Experts of a small language model: 30.2M parameters, a shared expert of 192 neurons.
Below are experts of layer 3 (counted from 0) of a mixture-of-experts language model. Rows are named router (the router's row for the expert), gate (a neuron's input weights, with its number), up (a neuron's input weights, with its number), down (a neuron's output weights, with its number) and show model dimensions 0-31. Each number is 500 + 40 x the weight over its row's rms, rounded and kept within 0 to 999. Numbers have three digits each.
After each expert's rows: "mostly gets" lists some tokens that are sent to it at least half of the time. This comes from a sample of Wikipedia text that the model never trained on.

# expert 3
router:499484477558419517459560507535402505530540549569575444491494556502495562500532439472469552575506
gate0:467571501522490478536542591484510500534512458496514455556522548451541476496432547542465485483517
up0:491511473499492505471474510492439471453556513461488515482483482524511494509481448542449520509411
down0:478567448508517488505484535542511502505454473539503486519479431550540529499535501548436477498520
gate1:451483576551469523417555514446474478533535487500533575461417515466503552473491463516553512472497
up1:485480496465517420545571538491512545533462561447470486542494477464519525481546512479475491510503
down1:503499492558478530489486426498438499464573477581522430468539520531528554449537536476499526549500
gate2:457613605564522497504505446507498481446501534507451516435486562522545534477472472453429422503453
up2:482473482457567484497480492491500543587506452482522476547470491460482511459557501503529511512498
down2:481525508508459478513523508523502396498511439491428494387471511490526489501497481468556447470460
gate3:482511527483527504507486447375480512508531491566554503481553542434521490561552535489511521530557
up3:547498547463553514435435547537469609469479545474353495516470474484490515524409457490490433394524
down3:432531476529548505543526526490500524459524451450447455442553458526569489526527418523556462476534
gate4:468406528490528525516533413426511485477456439460458439459491566505493514524527481543460508471507
up4:432504489533478445463489545497560439470488413510514591452548499499534530442476469506498470423540
down4:505470523454473428514592431516503462495503542472543481436447545491487425500460487459497463469479
gate5:479449523496533488558499513483492513461540501530472469473575522555462509457454452454478471548519
up5:535491474395477534515579465488534521479495452483459519433531444502500473487477561543494565453558
down5:543500511485533543484452542481536436454490487485484552576476474528481430542508510526410497474459
gate6:481509477451516490481541563504433515478491514504504484549483500522635511467500428564531428500549
up6:431442468504491515519567424502541516550581511507477443437496473541515483573558473509514543443519
down6:497570488497502510568509505510495493515550505463555545484522479475574441506505520537466491502491
gate7:493584458478495509538542502458502454524504447461568462425557530505459475491528483514518493446529
up7:453562468513571453406492490482545487496524533507593506541411516465524531479445493498444470492441
down7:497455434573479502477467436531470513444468508492531492521405523416593475531520543484554591446482
gate8:487534520510475503524488558525535440445463533535576533488475483447442531484573475492526487557556
up8:481493499526487520524458478474502463449484519533532497545480527534498545487526462517527426492563
down8:439554469546551564467532494514536498441482527479475503544508462510485526430534478531460568533480
mostly gets: "i", " D", " J", "o", "l", " John"

# expert 2
router:527497516545558459496405493461436496501486477530440459499499497507524501467442504476493584454522
gate0:529531460531438494492476442502518501447461577550448518493511529521533509434492572558514479480542
up0:527517490505469493490509488509447554474444534408545473561509517520493421507430429483577470596443
down0:497536433455535490462535533430542437523586474551510500516450537510489458416537486463504514493485
gate1:559456432507510523450402471510501500446479411551399493490466529549540507463486517453482502491519
up1:559500526499504479513519475482522495468522509523521571462502518550421456485517493478542475571470
down1:479484460551467541434539551526449473514532455509499465487471485505547554579453518577506436469475
gate2:474554457504507420452502505551502487498504471507451443528502459597549490492491559547460497511559
up2:510455568519497571583542584523440524552485482511494526511462471466519561558527493487546507550419
down2:514422508453468478465544531497508511550504546518432504478520506487452530490501519530502539465503
gate3:517545461444526486604508522515462561511487538541485576459415444479522502494538555490462488484486
up3:521534461499519440472498509557503489524456482523559529548439405532599539510578538505558473504511
down3:508527473587479391442498483499489527514475467530445484446563607446463506411470480493481525442500
gate4:490459567543541432550444475489502525540546438509518538589545475485483559571563545490506544483495
up4:458525440550545482477474484463488440493465549505512501574462504476496489476427512498503484541495
down4:535468501494529457480475470455426539502499531582487459454499522451462495484506429506451522445501
gate5:485473512510528423475550504454527467491526526487488550496491560453479517489576499498513492454495
up5:435554516495474520560489473551453486479541478436463496542420482543468579455498530454512487502592
down5:497461485550532515539507454460459516502498507515512519505484469454484476548479517493456494579480
gate6:546500510459501560437472535477451523502451468508491446572485519562501462483515558460613524488541
up6:547577499560545511442468492438498515515527419451494490491488464577517440473607498494569462557486
down6:479537495463496506486522507482451596545540518545501525530450486517536498463450439531389432561525
gate7:504509477465540502528481497575387482556524499550475488508527514414438535548541514522525541541465
up7:490489545501498474504379475488553556496535471504462528522532466456456510532494465488442445500466
down7:515538509572530493517477419544481519514502394561510471505441507490508514493491485518434556461562
gate8:427527495526505558513533470486531509552513495460518565457550591537501490528444557477545526474538
up8:491468461489492440461444512507481454513575516459455502498538572529533524536490535463554532509471
down8:424541491512540457597534499472535531408538510467471418489478414539544509509407542531451505497494
mostly gets: " (", " 2", " 1", " 3", " 5", " 4"

# expert 5
router:497501485478448612499532510586504474499457490470471534504441458530494459486493547513531551461580
gate0:532561519486508524445519553516525525552504535530494530468468441488480546477498543527588495486478
up0:531518540484473466519446506509421450547455472466489465487524513445534487507481557465418486464523
down0:454454460442500463505491495513482434529448514472436463491498543559492553572516464556449503487496
gate1:545491441533554488491494462470454444447522432499512473524488539561526477497511524449476492538478
up1:490450489498481550564433476527494461514517482463525534477501423531562564562538539484529540493509
down1:530471497496461540441492482557485513497515518431511493550516529520538487510498455474552521509500
gate2:472421453414463548509506481430444526517509457516478537490473460567483521493542576488510459546493
up2:517485477531526558528539477515493502524607533497520500636526552430486396538513563477437505507473
down2:482530571497560510535496486477517510488507449463541467504521462473476533529470505502478475492515
gate3:458480443469486589490416511556507481477484486502429447468467518453557469559490533503480488525462
up3:528500461460448456545512532498504491470455439457467513425569536559432450441563463604492505430517
down3:442569460475471472496545483531543510551532535508495463466514480452501464489521492503561499480523
gate4:584573503477524502514565571491462498417514543449468468495520464519496479515457544493457448570471
up4:479457506446514528506486472490511507523530565526555504525535503560433495457452541583503498445547
down4:515513563507476494552476489534578512465552499504445507502549525495551507503540466523490500446495
gate5:525460518483460452414526479539521493461432551441505444452467505524561498448422471550411447571440
up5:514531500425482519571492468530557464477582470446476469461495536529537438500499481496517483569475
down5:448535434499493501459501480435506515518498515508557455517592469523515490545469597523459585484498
gate6:466521535391510524530536521520477487501490491481534526514546499514610482475552574524489456497525
up6:504457465482452536521491504554442477496466500475495562603527430466509561555516508470531468473551
down6:469570524426626469522469433529435516509482502438481471498561540531442448511496553517489502504445
gate7:538529523511517564521486511533438474555463450452451537439514469534475485500492475510488578440511
up7:488519485552582511576559499489483455535508464490588498506599474460472527530424471483464470494615
down7:426459518539550457436460563542565592466404485571533494574524529492544574536484472501526433469472
gate8:518493485526511453553469494494512532455552460547541570434467407499554514572571451482494487472555
up8:507488448449516449563496534469552583449455527469524597451526517472424553490486506516562428487464
down8:527539477465418469555552515432429502477471520466501532584482590532551567481448437492471590368509
mostly gets: " ", " be", " have", " not", " been", " but"

# expert 0
router:494543466489526446537462535490536445463511553448521488526547479516499510438526464573506492550448
gate0:511593539458512401469426507551544451446547469472557524520494500487481493505486460519480460473472
up0:479432529486499489511542478517591503517535541551545514474528506493503527530422507617528518446536
down0:499476493544510503522536513471477433552510514495527474432475441505488511490525540523517537557508
gate1:534468576488456540523436483587494542506597541494471530437432421390435484479481469504505522457419
up1:471517534483506450461451499556505460580470448616435464534426521489538431459469565497482549557441
down1:512500422563483529484445478567489515512509520530511563612527545452451434464490516510522466433580
gate2:472515500425480525519464521528488475493538514572506541543560475552542462483423476510550471552527
up2:447479486475479501448499529525543466517534405584495545544500417459468512487396470468468482471503
down2:379504497449470474453502512530472466471540467512480542509410541513498541474539486465547527491487
gate3:543510501483492499561488497510462507480486497536496572518543459494485559499387526512459538439514
up3:473496524538461484443524472428467415384486545436493485483485430493502527474479463485548491484508
down3:526573461577488528472509399466474496571497541431498486476495453518533556505522440490490501461453
gate4:532507470504511528444467475484532459429496492502432508556524569491414480453514507452464433572499
up4:568513523433512561507585481508530542508500489480486612473480490495467502470570464542496477523515
down4:509492574491459592564489466573473526518545540476519476463493488455559439472521457540537516485542
gate5:496614505504438511520444428507497434546511479529595498448489462508443478492597540536436490547521
up5:456514478477468518458445533486511541510558563471526467464453493521527445510567502459517508432513
down5:488426483475486542502457488504485582506541557496443486482438515488480477411484451508498574478528
gate6:567567554502530528426553501508498535516538543432493508460535475460558583468533550502503437523548
up6:472541499475539468488457496440533500586515529522468559546461423485520491498486483617520545508550
down6:492502488527460494527445439455505485515523515525557468472517526531572469481596462527471492555488
gate7:497551581459462528509456533483517449403530475531544472479487493472512441464460588582464568456450
up7:488504531457499478519457510427481516461518524534458525531463564404542442465415522520508526480476
down7:467458513572539477508482486485443543503470442422467500506502453522578504533552527458527435509523
gate8:487459531511535456468477533394511474482556420514450500528390448510497500483498507516479479484404
up8:422545482527515544464534487553483535468464516480538514578605498492457487476555491473502463431556
down8:505451509446559504425491510441482519580509381530558453479529539489495496532464535512522530445463
mostly gets: " |", ";", " in", " of", "\"", ")"

# expert 6
router:471476462518508523475622507464454515536484530509488485421475505534455604495537521422456491540426
gate0:464551511462493513547447559535463457512445515439497514461438525538452601480552482528512528465490
up0:457529532536472483508548516453448429470485528504500562546493495497484518535570475492477489486547
down0:481476531471415397459486521482493526518529483470516620518485493448512390480526470503485512475509
gate1:412424517486548454544489539487481481499486533468483525453498438471555510511473450498492500433425
up1:512431522525536537469485506499512508492481489533495562523543492512528516507519496546524463596486
down1:478493506531434523527546524569468465474444427479526475435495492533482481489468485555547459459519
gate2:504537575465477574472484517504465537557482479488533542559477575479494489451434513408477538483562
up2:508479469534449487516420495518503505504514540502479599426513507475513454422566526596424464525489
down2:482483495513481493588560499496446420475515446500545497419561509454532587534548567590531515509540
gate3:469581485455429499452478508495487483431455457480587510437460524530394534548538539445440456483567
up3:479532494437485531461473516501485573553484486445463492516490474467495510590524522393426532539554
down3:540450466504502509498505478482513484498535483500487498522489539515463541442572541479504435577519
gate4:520512493499529506493544464438466505472511529455482509483507471491546475497536497488421515474518
up4:453493623538479525467478474486486537425524449494495504458463442510529514491498437511474483478551
down4:493465479490484336526553496500523455513544522426449479566476510509544562585480513470517450588520
gate5:499565523443572506457539547525469450519530515524482541503495479503505582489477480502528504479479
up5:510416583438497478527560577458453549515513528555568407540515450524502523515497492493538492472527
down5:456437547467527474519537473549471510506468462465477507543439445518472519511487488490448467569441
gate6:511500518504476537520534487510549510458501526553469556522445449520497486441487503482510463519433
up6:498486553549508557517459515499464535499492619540464450499502525549496457534523481413461456498491
down6:428511542454538487536470462490458539497501438485587418531547572505482478542557489572520519491473
gate7:545550539460520548440448501474446554507447570529482517445523461513512452475527500552514505483493
up7:453575483507493507576505440489446480541496544488483492473531493464515443457578481560509515500538
down7:509491490487561539520530491536492483509479630467438523524455488503447493472496522561505550529492
gate8:586563535506454554537487416512499435455483497492571488507500395475527559420533509530540482521415
up8:488499502491484480527586523523495547453469491519533469510487591422506494485534406453484514541522
down8:503602575541483540510530504473535451483478574467539580407534460483498487504499515488448513480533
mostly gets: " In", " he", " it", "In", " He", " It"

# expert 1
router:525493538458541428476507441475580521544526494475521529448546493460490425487506539551493398490530
gate0:426433458554504492442542599505489529546498508415485501424563439510465516479463455428488466449508
up0:479505436512535572542512541502480479436545518597522511445514523508469523543500519531508522492533
down0:540508479517522471491548506477518493499455495444442490471493440449466514457515558510543417492468
gate1:486519526495462492564495459531518465549470571446531535476532439520550467548420550468516427581449
up1:515493549468473494515542455525491470544522543496491482527467476515541478554444513550514527510538
down1:537479472524511492455499396518526500412516472531485364549508582515440510500524527538510501476509
gate2:532569623450497519569554491566549509519555563515453538483479558492576501535522472489530485509556
up2:513527454400515450587423554492540515473472514450447610502435432500456464552538524501528536526509
down2:494541477546467419502439523500543436520500446441478507521464414519548476466481374491488481480500
gate3:505456478479489407472519491534472492403479551509488474516527541455478512449506562578481430509524
up3:541482535523422488476542453469467465496569459580537492427527452513472483456502468457453565499513
down3:470522453505424502481486472468507563439449518497488439523507400445603544530523528492539462534523
gate4:457552534520515492503475501502496577519515532467600449491493526508523588539533511441535477480441
up4:512522534511470505495495532509488511519505501467446458520505471473510522525558428513505467488485
down4:497515484438482405494547434495470547405559476424522507498489484581574448442516545533544426549519
gate5:491499545559576466498554505545542457547459509545551484524545511456508540447501477513554507483476
up5:463454463554444559537431448554540511518486495458444585513538491552483489517594513489478591481463
down5:459459497516425591463494559517408486493448478525516453550561516568549445514482486501480535549518
gate6:493483450552527579502504501500490456444520510502501584427441459526464487543467431524513494501550
up6:536544461514515517459470497529498509560558481516565498491488506533478554573508513552494504511493
down6:483418434475463522531498555483530471419484474543456522533492472515423489530501444434476499463495
gate7:466494466556555451520465460518534512565485565518469542470466445498527541529523471458508478473522
up7:497515466481454475553492577519511486565507442500468545459518529499456486411492434436451416487490
down7:433490456494476537409541488472506535483504469465548466539444527503517464437487518539466564498469
gate8:449491504481451522529496429426452572491443487525485593465413457508502477486578462507536507470487
up8:489473467576539458500469490453467471511536493536462477552486424491503479537467470510513524486480
down8:520466496583457445476461524419484535492535533457494451536484563550443498551500539488522515552514
mostly gets: " and", ",", "s", " which", "),", " season"